Weights of a small mixture-of-experts language model, trained from scratch on English Wikipedia.
Size: 9 layers, width 384, vocabulary 49142.
Experts: 32 experts in each of 5 layers, 112 SwiGLU neurons an expert, 2 picks a token, a softmax router.
Below are experts of layer 2 (counted from 0) of a mixture-of-experts language model. Rows are named router (the router's row for the expert), gate (a neuron's input weights, with its number), up (a neuron's input weights, with its number), down (a neuron's output weights, with its number) and show model dimensions 224-255. Each number is 500 + 25 x the weight over its row's rms, rounded and kept within 0 to 999. Numbers have three digits each.
Before each expert's rows: "comes after" lists some tokens at least twice as common just before its tokens as in all text; "comes before" lists some tokens at least twice as common just after its tokens as in all text. This comes from a sample of Wikipedia text that the model never trained on. Tokens count by the router's weight.

# expert 21
comes after: " |", " |  |", "0", ")", "\n", "3"
comes before: "| ", "0", "2", "1", "|", "3"
router:506497475505527473474496497520509509476450501506481492505482470503512490496498470523558477492472
gate0:554508508484493534535515512472510506531499443463495477494503472493503486506507505506497488524525
up0:473505519492500514482472486477485479499442532514510503514518509498498511497459505526473551501495
down0:480484493467484477481547466473510509512530504508504467482498505537499502517489479472505521503500
gate1:488501502468485479483451479521472505494414537518564512505453515458564456529476499502487473489493
up1:513456475519517505478509469456507495525549455474419502492518496484442508497503478534509512520455
down1:508465502482482546453531501508518468486471541500488529460507495486423465493486469509526476500507
gate2:521487456500488508474516493500497485478471543529499473484498520573499466519490448514513559515457
up2:500493473506520518492551505504488495507497486507486452492522473545439485522495513474494476506501
down2:513495475521476531547474493527505483508511500449489489484451461480512536495490528515514516474509
gate3:529509492469483546497446523487490478539499492490491465508496488485551476516531472512484536470512
up3:505530467533477477472517474529526522484466488455492517486492480508517474490474554508539458506491
down3:521481489481566526452509466486522515491486457493485525491495490501521481499497480501508507484526
gate4:524478502541510544481553500529496470557517504514456470540528500478490500487522481524459512517484
up4:465497504521489526497485504514526482486510493464483497513474504490523513442540507496500510505573
down4:473487497477454455491520526528555509528526500485490497510474459510501495495533467531516487492481
gate5:527493509476541533508494486496497475483511499522489477504472460448512475472463538504508540471535
up5:499522486499533493496506497542490495506539512512524452468491546504532499475519510460566509537546
down5:476567526469523470443491494512489467457513534536481505497510468510526505524453481468483523516504
gate6:507500502467440500498471485502512504510517479478505497501494452470497480545472490554504504474513
up6:486468501511502496477483518503490508469482512501496436476530504484488479537484491527457451526505
down6:526499475509467496552472492505496475531500480524492523523529487513478538514477508486536469481510
gate7:486499484499497546525500503474479504474499457528525470534494511477486458504469502507512497473522
up7:497516467490502548511491480517498518484509475511481505512508465515440521500443495505507481503506
down7:493464489546518515544538504497469505472491503518467474530513470469468527466538514549537513501494
gate8:521507490521488492521516513516499506483501468512487515482472528479558514516477483505494493465452
up8:528518447539482509508485493495504487505457518473482503508513508497455502456518509507475522464501
down8:547496512502485515486494476499503520530517505525494462527520540494468513532495511530542449449466
gate9:461529527521494460507504499487500505510512463510491482499498495500535506450496480491457562451475
up9:517489493515522479494457523553499497472458484492502523475531501450447503541450506511503491525485
down9:534504522512527535458505499508480514517505479489518483484506472499482522459449474524539535495476
gate10:548544502475480505514426500443489513501505495484480521534486479491485498456512506521497527532499
up10:524521509509515489483506511478520458469517522504487484513470486498526480517488502472471551479504
down10:519489502510488480480507486527503463508505495486514502489483489501487504502500491479460544471445
gate11:494494478498521452507465470518511503477447499463463515511510473491480504479547492513545462567502
up11:497508453521553525478522470521504481487497495546507470526524500516538484495507461536507505481520
down11:474516530492548469492505524466497498481471510468550488462461497487513486491479485554491457539500
gate12:517486527491491557469508486491482535514493474519533464487478486528540436483551477499469504501482
up12:477483515521469496503495485505507494466491400511480510502518520500465471487521504512517503482531
down12:516511499497487512513496483504479508464527446510492472480507495552513469519451480495483495503473
gate13:517503499461516552482495468487516533490504479555484474539568496497494540510458483535526538493508
up13:485527473531478526531518543526491495531461499488477479539501473520525470505520497479517517506479
down13:494478549512436499500529513501469506503488523533473526519463511485469469459537475457506513499525
gate14:508508448473537508483513507509467467505498462522451506502560464511507488512457477526473475485517
up14:475497505518487508513491534523503485504500510534519487464472506496477513473490504487465508442536
down14:495518502459541524513517519532481521488572495529497542489478465510475528553512470507493533492512
gate15:537486541543489520482456487497491470543460481530547495464540521536498477516528485500481441518499
up15:472495491475515489484494522520484522501489562463512461529528513493457508530516488525486502523477
down15:479498498508479494490542506560440522489532454516481519486534501475496535474537542481509520493482
gate16:540510472522458529507546536520510492525497479517490474489480485458490483532515503506497471514504
up16:456533452569486447487511457470493490458461462481502556501498495504506504542523521508505477488481
down16:479512473482504526488517503509484473470491494537467490464426544500505505517507518544502471501527
gate17:484499507531490497511470476545526493524541512516539455490474534515504504472533492501500542506490
up17:514481455507499480528516483506497531484512482448543480524497477455458481533509520519486514530526
down17:532532527480491477478466458466506490500539480489536515485468480553505494494543479463469534488511
gate18:490480517450515511463504500464490492499469497477458499493526495481496483509473460491492493482518
up18:506473438499514464495504504485512475515485497496467510519509508490525513528459467515501526468496
down18:508526466526511506492521484526487485458443535524440508470489479515491477471504532498499466502534
gate19:501481466510485554495491531506490481463506491501493523496481484489483492507471486528515527515522
up19:514543529464506528522527521462512524495526500471471496501493519509496511522506520462522466523502
down19:488488479515535524503510505530502492520518493534458536464480526493489509489511501485529524485460
gate20:522504495556473521521531512507473457514501519505520480513526518514514502463509504502459490498484
up20:481466519518481519491526521475501499526519492540514509505531512487477500524502500477470452485556
down20:508501469473507494475542490515518484483524538506448486468478427501498496502504497486465503452472
gate21:494491498514488484478471516502534477516477523504501500502546529461512466479514489527508480470506
up21:463541504475469525524533503518506523552497468487511512493470522476515519522497487526475528511443
down21:483451490543512462484507474493495485547470555485467516482460474528512497486489490501501506476550
gate22:487458459485484472444538448565474502507514562492506498472483503463556462490493437473497533478457
up22:569527494555522513536515507437486474502464454514476552528495497520472514503454511503495487476537
down22:500483497491512541493487470513496515510467528523508466537519515544474477468484480467489516475464
gate23:520528497467525506506494485496530510545482489501479492513497493533502517496493505537533510505491
up23:513533494517473479524488517491487493506495480480569514476475535473526517495480512484494467516467
down23:522524511497462535495522497540458513502499530496490504521471471518514490519521472496525502515495
gate24:495508515500523484493487495483533502490547541512478491501513510483495461512498479509468460545511
up24:558499487510505510491513502472512511500499491514514495492534460488462511554499537471506444556556
down24:500508491491529525499514508492515518472515512470491524532465490520524523528498533525501477516510
gate25:489490524479476519462490499520515483507479513499471524487473444460485487502499480488497534497493
up25:532516492472518533503502522492469487519431430497477455510513509514503488470512510512505513499498
down25:500472470498512516459558499479470497539473471461494507513474491483495469464485490537515512465497
gate26:493469540455468476487520502532527510551524496478494558488495488486508485529479492514516517509511
up26:490522499545527475497514477481488514465464501464547469509492529520524477539546471471489501439491
down26:487497532475505470490495487528518482470506530487483506484527481494530530472492476506464449475509
gate27:471525481472453558514531479501489526502474457496504526496476514512528495506540534508501456533522
up27:494502511489470467497511488445519474482509471536530523510473510448451503479523509497507451527522
down27:493498489473485501494497482476503476488466437482518498495507563477504495549513515520501414496530
gate28:533547491487530472514469509550462485460509519515477533510517514512486488472472496519491522553503
up28:447470507476517530482518482541474508498504552537526482474491514526497504517445509513531477542518
down28:477535561496505471517483498467526492438497527507493510473447535548514486485467476515489453532550

# expert 29
comes after: ",", " | ", "1", "; ", ".", "–"
comes before: " | ", ".", "–", " |", ",", "; "
router:517507488471507495463483488531489491502494497499529498518516500513524472497513451514516515503464
gate0:504498481532533493539544444487538514491491489503506488513487492480486463546514501490515517449523
up0:497500508484482501468543530497500473496485470503551508468486472527525515502517468519477548530516
down0:506553532473480477498507514536536519500473483477497495466498517493517529498483512501491507490476
gate1:498513459554523531494510507523499512512492492468495515477530523520516480496514493522565486519523
up1:505513511531513493512522523487458469551515486484511519428465508503507509511541462500545496491480
down1:498548457526466488482528484524523496519554474470489532463535536513480517482546462509535497537516
gate2:463527485485520476523572469494538534507500524515488510492502522493509505475485480545500524485489
up2:550511521449528497482508505460493505523478492480511514518493458463499507501511543461450443544513
down2:514542504457490471556506445504512519488449522514493507475490526462469525527505507491456481500508
gate3:480464483498535475441502511538525488535516500487484497517510480490468489479504439530511521485410
up3:487544470466529507541443484471469471476503540533503522493487474498449515488481480488517464494536
down3:508510506483515486478485480486469518510485539464514523502485494496469500501529487489492494459486
gate4:498505498482512478487477478545511494531501517500499526506530496460462513479526495513541490480527
up4:485517502513461529538505452495450509495488466490489501518502507568490485520499525492473481553536
down4:465517525502522512503520480509508544487516500479498512518514468532527492529525474501488490509460
gate5:469533434490493540507525524512524488510511480522469548515522511500521469477485500507474504504489
up5:468507491561538551511511489515513462489527443528507523559527525512511503514456516504486552544520
down5:499497493538532533512457497504487486502455514483512480538522518517536535514486464523501504519512
gate6:470525530494502527477491506500478452516466498502476521499512500490466471497535508495489500505475
up6:540481481487492495489482518455541544482514516500519514463531530551508522505493474495476465506493
down6:495475485524518519490507563457497493504479477491507489475487545508464517508483513488505503491529
gate7:501507463526493507467514434490474498518470522519498482541537505508504520528466476484476475467472
up7:501505493481451504540545524525495528500501473494544515470486465495448456481534518515535513511514
down7:496539513470539526536489510511466496473517511515526515480511509449492560494511499477513475512522
gate8:481461487499462537499535496499493518509463539529448504516533517506509473513536465497545504482515
up8:485496495474481506471517527514508543482469487501531462514505425510495531458486520463495486514515
down8:497504528484513463538498489538492508509527526527488497481466506543555488510445501532476471534513
gate9:473517512499498491483523532463486497533502487535501518477527504499529511499524504503483467457480
up9:532506464482502511506523515483512476507483517522515483460498489491473530541505472500517524498465
down9:499521484494516469496536541521526494448517495527512503478525507494493563550531506519492486475521
gate10:517467508495512561487509540504503488475478480504513515468550435489507517494459507507468526522538
up10:552516512481466516500503529506512442476499498525493514480490458474453491561497509476487522487506
down10:521536530491532501487520542507469503509528505459519501511474474451489496547529465503486500527500
gate11:519585489499489462466526510532527468522472501518528504505459489495531481505520495517514554487475
up11:509493473480479471475538498501443509537490535538521525482505559493525514499518515476505522508527
down11:508541537547506546517523539526502520521522502508490474457492500477524483471522520504502508500505
gate12:546514528503559460451532509541483526518521521537512536473545525468525538460535481493497524498514
up12:454490521503484488477448467487531470540512499514498495502471515497468476531524520492474492520481
down12:505533497534516513480521533502480491442469515498524550469502503481547486476472501518504512492466
gate13:481551516485557497490508531554505523469515451549484517487541515484509535513501511488473495522507
up13:512521484510501510506512469469479494484463523476488500485546507507500521506514460541519486488514
down13:491477523466477518526469486480502508478484519493491463546445495460538506504507512498495525484494
gate14:491472511542468506522533518526505516477500532499481503466482471505496498510475508536513515459479
up14:459528493478523537532492481512484524560515505507520541523535491486464495475503488504484443490522
down14:513513487459521488456507452504470468534468494473508506496515461505479501485500517539486510470490
gate15:470523517515532536482490494491549511493519548460512521492512469487551461447560523458492481490490
up15:509569546492509510480482468466507534484474523518507485490495499555473507516548517507546458533491
down15:460502514499517490519476463516469512509523489513525505511484490497504511500492501476478487505486
gate16:506467526474476488480526492572475515504499512498521516545533497468522502547518482532504527501452
up16:483490507565494503491495499470468532515511505507491496511467519497495495456458514480520447483540
down16:509530474511483480491513472486509483482488472476523536486522488485465479493451491521490513475477
gate17:470508489550543519544538494491505501516492495525495468564548485490526461578472494462492522508512
up17:528530395491508496479521481483451554555464514501477521477508535476516496481503488515499477511497
down17:522476508511502526524491531510481491503506509488522481481480516496532507533490538464489474500513
gate18:485498525463501512465492477491540473494545522481474481479515481471542502520498469499549460525533
up18:522525451486532528527546518479515483531476490499498510460504495479539496471512517489547480543519
down18:524504482497495495483492527521487507517497481540464518460498510473526518499462495520511544465525
gate19:492516480542462499542475444485471500537479548547480538503527500504523491533524466508495470488508
up19:445498523536471491515497529487533510524503546492479483460506509463507487544495499490545505462477
down19:530529506518518533491470493497522552513525510498531468511547513524482516539523460474499510500526
gate20:508552504468469569528492519491444498471490529453509500497486497486500500475474497471504524533509
up20:490529494515503517504504477511471501509481522478500513493465509528526508482488497551481501487462
down20:500505516508424536485457460488480522509495511521547537509521516532413474464505517494512493503478
gate21:557506510497483535464500539496485489526518520529564501472505479530536472420535474524500476473502
up21:499526474469513469511556518456565476529523493486458511494483486548513522444511539516512448502527
down21:467504525514565527500425564486480501503453515508510512490514490513488510499463513494523458533507
gate22:470501457457498503483518459467495491524496478478496504513502437468493493484497492507482517507505
up22:511493461493535509495498518463536479535512500470477524483490467490515481518472513502515501533501
down22:513467524528480481544487503441482516473541470474486505503489510483528467530505473472543505494529
gate23:467501521490511533466495495529540522515513468505533489473497508469449462490496491498491496490475
up23:503520511507515514494484515542467531482538476450523465552479446502515519509499513512530510463480
down23:502499473455471521545505543507529498504431467507523524544520506459476540498471517502506493482517
gate24:477489496533496471478518513477560468487504513509544488545477488465505500495531453508495489480509
up24:503479522508534524519496459494541522481504523437494482504479504466493490519547486469500479556474
down24:481507503521484503494495467495474475487525511528545499509466498494487491518512488466516526495554
gate25:487493468505473479491505464530498429544507515503488486557512481496518445501517504505474520472503
up25:538498483495563526472526531463505502512470462530496484453468481474544524531469509504496491539539
down25:521491510516489506530507512490524489536537520508513543484492495468493469460519495479494494479474
gate26:466482468533450538549509448475528501483496481491497531528528522503459491465510498522467511488507
up26:488473514503524483461514493463527489473471483477524490493529561517510499531508525489499520525514
down26:514485504495523473494490511490504500549504522487482479523515492535480521527481452518458503523484
gate27:472491510490502490476503482485520522426509472481486514538501514520497509492455492467533499475551
up27:546560534501498485539471443468521509532512514507492465558484504538516503459515525483514493532510
down27:512500481484511525527498478470491503483490493487549521528474528517460487467522464509477479507490
gate28:545498503495548499478531493456518489513502530531507482508474478509530484507507475494484495478467
up28:524536476482511505494476539522483466467452484466526523502542547535478481490497528507503456490565
down28:467493499526484478528480525465556494481505477490503483503505466483541499510448499509515448457505

# expert 16
comes after: " | ", "°", "; ", ") | ", "°N ", "3"
comes before: " | ", ".", "′", ",", "°", " |"
router:517501491529489515464491507527502490504485525467504508503513516475495465495520459519482482495431
gate0:528501497499482531488475485514496504501477485523466554518534483484520491488514482508473453523529
up0:485504501526466485515453484468527495515507496455531494499487482472485492506540520475533472503487
down0:520505477448488493458493498485533484480506496488477503521502502450453559509527534521513534501497
gate1:485534520513496521504514510510490529458523492453520503515491518494529456489487495522485503536521
up1:531469524472532435489504471489518487563510457530539455540491508524483542518525487508493525466501
down1:500526465469503479503541488493493485518485530476501516473464518522548491507461492505499497510485
gate2:513489497500521537513523476498519502490502537502515487489535528457531503479474476476541543572486
up2:547467496459497475528469488511485492502427459476486544522524462507494504484532550477507518480521
down2:501502499471495497516520501552560536525506538441497492524440551481515539541485514511485485510453
gate3:513444523488541488470476488478492483507503509457524486486466522506542454491487493495475530508449
up3:462474450507501519442538502489513508502526537523511492555471517497522493495471441484477540505495
down3:510456477487477496521507497531498491505522491520469524524499428532502510500449485520480449498505
gate4:520493516497511497483503509488538513530519472484477494497488451487483490508510479514516529528497
up4:473486495503503508505504521514518515497547487498470493528485521454500481513506507515529510490448
down4:513512536518510557465484468507484518519497489527490500473521536519517505505492474498486491529501
gate5:499482524449496526489491495480507479522514464491519480485494514473505474487483501506478507449479
up5:548477501481452506476511478527480457559458496468475502495533494428474488549501526472502487519482
down5:523520511506506460506474531493498484521506467548447534533492534500493533479476529510491454481487
gate6:472481473492520512439477473478512533496497493521496474475482510512540497495499462504463515502504
up6:510507503452490526509514504508514489508528579545494471483508442500510538462478526529525517520474
down6:500440480433484477461497475473510503493538492541487516510496511471482534454505529488447514477483
gate7:500448547537567531473480482407451491507474489501533468503492518513472471460450471494540466517488
up7:504491509478515519507483482496502471499524496477492506492504483482492517520499479517507522457508
down7:487484526474519525470494494473503481508432456526529483497526455489449530548514515513541467549484
gate8:483506471474483486500536486513495482461527522520537474471535534489512445503542519485501526504504
up8:483487458478477527464495452510526472553528495498559486480485495461499509512558489510497542482494
down8:521474493495515482498450465504518466528512514458494475487510502474507514511486464544482495496486
gate9:459537470541496488504465504522503461476499501531471544499535484491496507502521497529479506525503
up9:483485471517498526492517502471518441527496517460461478501460491483461495541478514509549516494490
down9:481517493487507500520495522487490508534488521461511504452499485485456512547539501485502483501553
gate10:495514502511532478470495494502461486481516499486510501506535527534500452521522508487524494500503
up10:544521467495510514510523539471550531532490526462524488444541458525511498514513525471537512542527
down10:578439486449517501532497468478429500508557482496473534509515521474475559478531508509511516512491
gate11:502509505502494459503486474489495515511494524501509497507533517540501504521453511512529552501493
up11:535502481481517462527475496513442486543487484484499520465481503530502490522521514510523573467482
down11:520459509463488517497490486521499503497495488497468466470485503518498531485499467485522509518494
gate12:487534508515488484489526512539493503463514490458509511490464481497519488505502506529556514508477
up12:533488473541493500501511497468495518489511503485500499483479507495470506526501468484441510475481
down12:501474465505480573547505480486486500494523473491511504503531506531510535491521457501472529480514
gate13:554464543481479486479497535480537478483496557478502469496466526502516510540507481499525524505474
up13:521515524456506515499520486541492492484496514541516486523520515510528496495452497500516527515480
down13:499506509510429532539539503507530522531485505518523455489507532474503489504506462475470452498530
gate14:491471510505497496476509477478483511460488485487479520488521537520479514550528504511565540471494
up14:537494521525485479496500495489523502492465514485503505489547499520531490549530475498471436527519
down14:516493536502532525463557474513507546504489497520488479463477499496511493481528539525499507496517
gate15:576495531517564497502463503503481480476495530479501524479509428505527490496519500475539569492477
up15:449541467496475477501513499487512512470519495527488489515516521506482535461413491514525477520506
down15:499511507440494503515544503479498511445486453488487531475436509508545547487518480502492523535487
gate16:484496485507524471509493500485474478514536497511472475509459458477528510465471488554479477465532
up16:462486506489529522500462498477498548497465503502458480514457494477492494481496529507553581557482
down16:497475540481522494500542467545529494515497485492459505497510481475498450506512545489530523498495
gate17:550506479459535507474513534484491453468456504555472499477507489504531499478509476529514485505504
up17:496507497486493496482574477476523490495513495486494528555519497463500528470512505498460496513532
down17:520507524531484529472498487507497495508533537490475509482544450560500552525477519509475481482517
gate18:483440515479496516503510487527551471466509480509516503507505520527505502542435524527537496492457
up18:475518497472537535522491460490502457474528492522501558496532495521490505509458501516465479511482
down18:502523503495483445473486504470525483484517486507495475515521516469486496515480470518507524495494
gate19:540526529510590462503490488484461517476486476510505485532493528518472517489496500490505537477517
up19:477524523524532523496537506500470500487473484461532490503479485549465497509494513522474426489536
down19:526463488506474527466461462516485497525511512503523538488538479492492494535524524492508529495483
gate20:502477515487486521507537475518538503536477511557487533495482474500561485510490501484491451497466
up20:519508454467509509506476519453500481475485500474500521505515515477487512495517492501526550524515
down20:499494518482507515452472493501492507517554498529514458507493481487515528495487535497521509496506
gate21:524509541519520474529526483443500454546476560453523501511497436491501510496470491510506525487437
up21:456517452511534504452494533460504505493529463538493526537457523496477494519501475488501501502543
down21:478519486504491528527510478541511501533551518491520502526464476491533502468514481507521516522509
gate22:492492519510497486509493479515534505531487534491500513498510528498519482482547490491463477548521
up22:499530493515519522522537490524466522456476480476474498507506471501454497528496489506513494504484
down22:487501477525474511525528483545531482545525471523512505524468488519522538501472488514533490497486
gate23:500494534485510467462501510532534509493494504523521492494482469529532509492494491504478485488425
up23:535542485475494506502504524535470483514460492490505504494479500492488503460535462486473491505528
down23:495530490484441449518496570518521497570493497538555476549476488536529533461502487524460488520491
gate24:504501471508531505499534505467493515475470523506472486482505517515498476547481517475511494459487
up24:512500433466476528494526510489499540507480517503501473472476484497515477532464490526444488473502
down24:504489539505511504465545496469534489461531488501509527498551511514430507524498449507480527514504
gate25:506511533533491521530460471576527439521495503470538486480503505494526518506524487510470491508521
up25:515478529483507537521485460542469481488511507499501503507543500479527467493507470515512490459505
down25:501514522505495464452466499490521465496477509465458496531486516495467534457530532507448505494457
gate26:538486547519509520471490540563522534517510525520481479555493508504478497536497511472516474482523
up26:531509477524542543499474510489484481504495468506510492518488467491475498451497470497461472468514
down26:512522484482489538491522527502526482467485498530514521489495510487492505480521494529504525480458
gate27:509482471529537470502526545478448507495501523504509501516498501531498472486462503462553519474541
up27:464442496502498471541523513548522488545520474489501502504456513504507519522466526474494525486490
down27:508475476474486530475516517494474473496521465498498529497479518537513515513514483496476512479548
gate28:476513480494549504497481462459494470528470486495448558471484500496515492477483468514469521490451
up28:520521555499456488482528532562563515507502509508533472556491495507532507535537518472501475542535
down28:486524488504463542513564525482539482476497428465508507500502526509487502479497516523480513513570

# expert 1
comes after: "0", "2", " | ", "1", "3", "5"
comes before: "\n", "0", " | ", " |", "3", "–"
router:475535480474494472473478499569503504502487476498525498518528479527522499511496481478497507500470
gate0:457489497496484578503496487486505499495501500538496482501512507495472493530496479508487497505488
up0:523488507480504511545542554443485489513474476496460507470519572525505507470461509496502509461521
down0:480511484458501556526517462525505499516480528478497477484482543532507468493492521530438519475470
gate1:480514479494514536433505501512424513519501501524510481432456510501532512503496400503543526504514
up1:472453461514505516482508522484506479494507487490477550483517511492519500458516465521466501515469
down1:517490459456512496517459500529489506519486508526486496472483475514536529483487516466526496506520
gate2:475467492532461554483493494533505498527481502546500509457502480472540503455524469517478492487514
up2:471513482445478517503502535504495469494477515553442519494469507519507511475521457509469480507477
down2:511468522434498501552505483488542511512513507480456482489477477515510498542497523498491548480496
gate3:465504507471479522473536485502474507482498490512468500455469466516525484477493492474510479539513
up3:515493515509506498507495504474480471513488505485503455524515525528452490490537531493489502521501
down3:478508459547488531532439499499469498491481533502566502490453529496514563487505497475497501493460
gate4:513489534501500519501492458483501523491489541489518554516526480518513494471503481466509483532475
up4:498466537493547504521508492505510500521519538505493479514484520497491518525490494451517465534491
down4:482515487505486486532452536492513536490509500523468495471508543464512477494528540514488479504518
gate5:528492499484462488488488476463531503513440496474483522556536507510487485464500467498503509526479
up5:507493525511532525531492497482538472540503474502471505529486510486460509501523497472474502480469
down5:506511514501505497515512492499512520455503487467516502530523508518533479528479565464568521531471
gate6:526455484516481476503545475496497503496515518526496481493487489481501494492542501503490512487521
up6:511490483499479491480463551510493525505510526506500500485522486490477493510495481518516443472501
down6:519515494472482532488517493542491528525457503478497467494488485469467482492520516513459535470495
gate7:487476486490438537513524470486495519487494517513530501501566522529537502511550508504490514529548
up7:474506478456514475526487524524510517509523478460478521508511456498504520534462510532533470491488
down7:513525487517506529504513522508430513508479466530510494499493500444470515492487485531515511490467
gate8:512458504478507512450502477503473468464505550524472491484494523498512489477520462528504547466460
up8:489494524513510558507532475495516513483499456481518506533470510524436512487482504507460523504517
down8:525485495490499527514479496501544474479534535519528491532475491522530514498504485472487466558512
gate9:542473487495501474516500520495498507507504495517512499485479449491501468513501487517476479466495
up9:484479471500515528487519506531514510542503509519521497480512512481508518461544503513458511522452
down9:506501460482550461497480484494534474485476545468505507527521496524515483461501478522478513515480
gate10:527504472517515508448493512508484516496502485544500474547480467483518467472478499485525535538512
up10:510505465454481510526510479478482518557485459491477522447464514449537505503502494472457518501511
down10:464531501479509479506518502482519485497500484469455480498461479477509503503489446499502524504464
gate11:452525476495474499499514460514515510547510544493496492533525487506544484525507491512498488497479
up11:502504515507501470545521516447525497453511494490530491551493515451485520510504516503527505481543
down11:504504512484474496480514459519527515494459525519519476522508517511522510540496479510489513511542
gate12:461484544480443517482525462498482514470493517500505487536504511487533501568454511479464446501504
up12:482489528527532524470490490516513466522508554525504512499512535550466497519512463449534545494523
down12:471523523548529481468465518469535490490548532510521489498495519524522533493524499506470551524477
gate13:491525511514520463492540551503492515509467534449522505460496484517525499521458491522506514490416
up13:485538486468498542485497534516480496510463519464497506552516479510501498478511519450454462493523
down13:531552523526514536521513502548448525472520484506492445520504446477493529457514476462507517508498
gate14:490504503505481510505507511510501514494480524550495510525478457491520487460521495502469497458509
up14:548510511514506496471511492487491469505501455488498492475544547496502487455470500487495483520472
down14:487503502534495510488514538519509503501503520479507539463496508495488493454460507491487492478452
gate15:521480498515529506497465459516491444507440492474465513511521474474503449519492475493490467510499
up15:496466486504503523502484512484548479513517502461535487506481479476503500473471478481480503498483
down15:464537489488522498516471528490515482486520535455527497504499516547508508520490519536482521513452
gate16:488450538562494461476505450485523513512523569488525438506511516511493490495493491488518506478495
up16:522474516464529502460517486543513486456514517489529516511475435532518518488507503500474521517461
down16:534478500496507530510532454475468510514510480526477482457502517501496492535555429495490535496515
gate17:539491504511561519493507487539494466544500508478504510479519446493503506470529494505476475525502
up17:472551485521478519501476526515502496511490480526534548486506505505522484458495500524499469524475
down17:484547498508460525497487511479474482467475499471548512441488527511457471502434519482509508496468
gate18:474501498503492526472466495492504468503487461522472540473488504540531499529462466543513521490462
up18:448515512520472549475486457531516519537460489484503524463494484501447504505521494455453513523502
down18:536466493512509529521497490516476536480455478540469501481502522525484510494477527491499513526487
gate19:513407478466448545501524503426474501491456542515482533491477510496516494492504440492503496479462
up19:531500489513479546505485514452499474498493512491508514487511451472483495494538445475504496522495
down19:499482438441477514493523499510523538533507470505528486496488514509498519518546522471492515494516
gate20:528491483483492471476476450500499509511473472538509540519461521506484495466520503517525488517471
up20:509570486519431497529463511543485517516502466516467493479505542457466500429497526523454479482489
down20:492490499550510493440475490499550509515472502508459498484506499519501504549480503485516497489504
gate21:534513463511506452490500526476508468469444470465490486485485547502518486503488498519508482533488
up21:502489526481506489519486454470509533480487513505525516536481442469479478457493524487462506476458
down21:494499474496505489478497488494494519488486476473458486546477513462507501464516520512515489504512
gate22:495519512524510531514514517532469495477523495480473474504526516518518505491476498522465534480477
up22:496544530482504479503484528476514531491495487526499539463491555469518509496527519493541512489538
down22:525497507541494487529490473527509481507431523497513467490559526514492475491524496524480503472511
gate23:552545499520490480424468483509477505511497476487539505515559501534537462518490515535475505548496
up23:504515497447461504486504516511507502508489513530510495474517515507501544466486505530459492491537
down23:515548471481479532494517495488512476490481539492567478478529473537525472473488513497524495460514
gate24:492495500507511480460475508526488500480542481479525504521508478514482496463533495477478535467479
up24:509466530506515520507559490498533497512487507503517493498518561506481500506481531508537521510541
down24:517483504505482518484509521506518519493543522501496549483528497531522544463512473505488530518526
gate25:507467496466504534543478471500529509473493503488518528528586516481454485476497504514482505449503
up25:464431481520498503487534452498499486462519500512519464503458528464450481499509489467492508536488
down25:503494473482502491517469512515499479561511486531473523484484485521517481511480510433523519497454
gate26:494504472504499552492503508502510478520495481531498487450499521499539484494514482500453474474525
up26:482465478535507479515536516520500486547518511523495470509489557435474481497504489541464505528482
down26:489481518460538530518457417513476472466492486509521520501465499515559524472508552499502485528449
gate27:457474515508507510517533467529510528509533513495481531490480477473527501476538477466521481521496
up27:472468445528483437468538516538502461518486492487508505477465517518520508524480507530487525430458
down27:495488485537535516440521463495501517522495573488484483504508442522523491495515470497510518453465
gate28:493451495494475470497460458524520515478485496504581513504525503518530496463509487531491501564421
up28:540490478515555527516490513523465477510492525466517532534514509471451487523497514467551543504513
down28:511548512512541461529538526533502476466569515505437494512489538497506534475542477525491490518489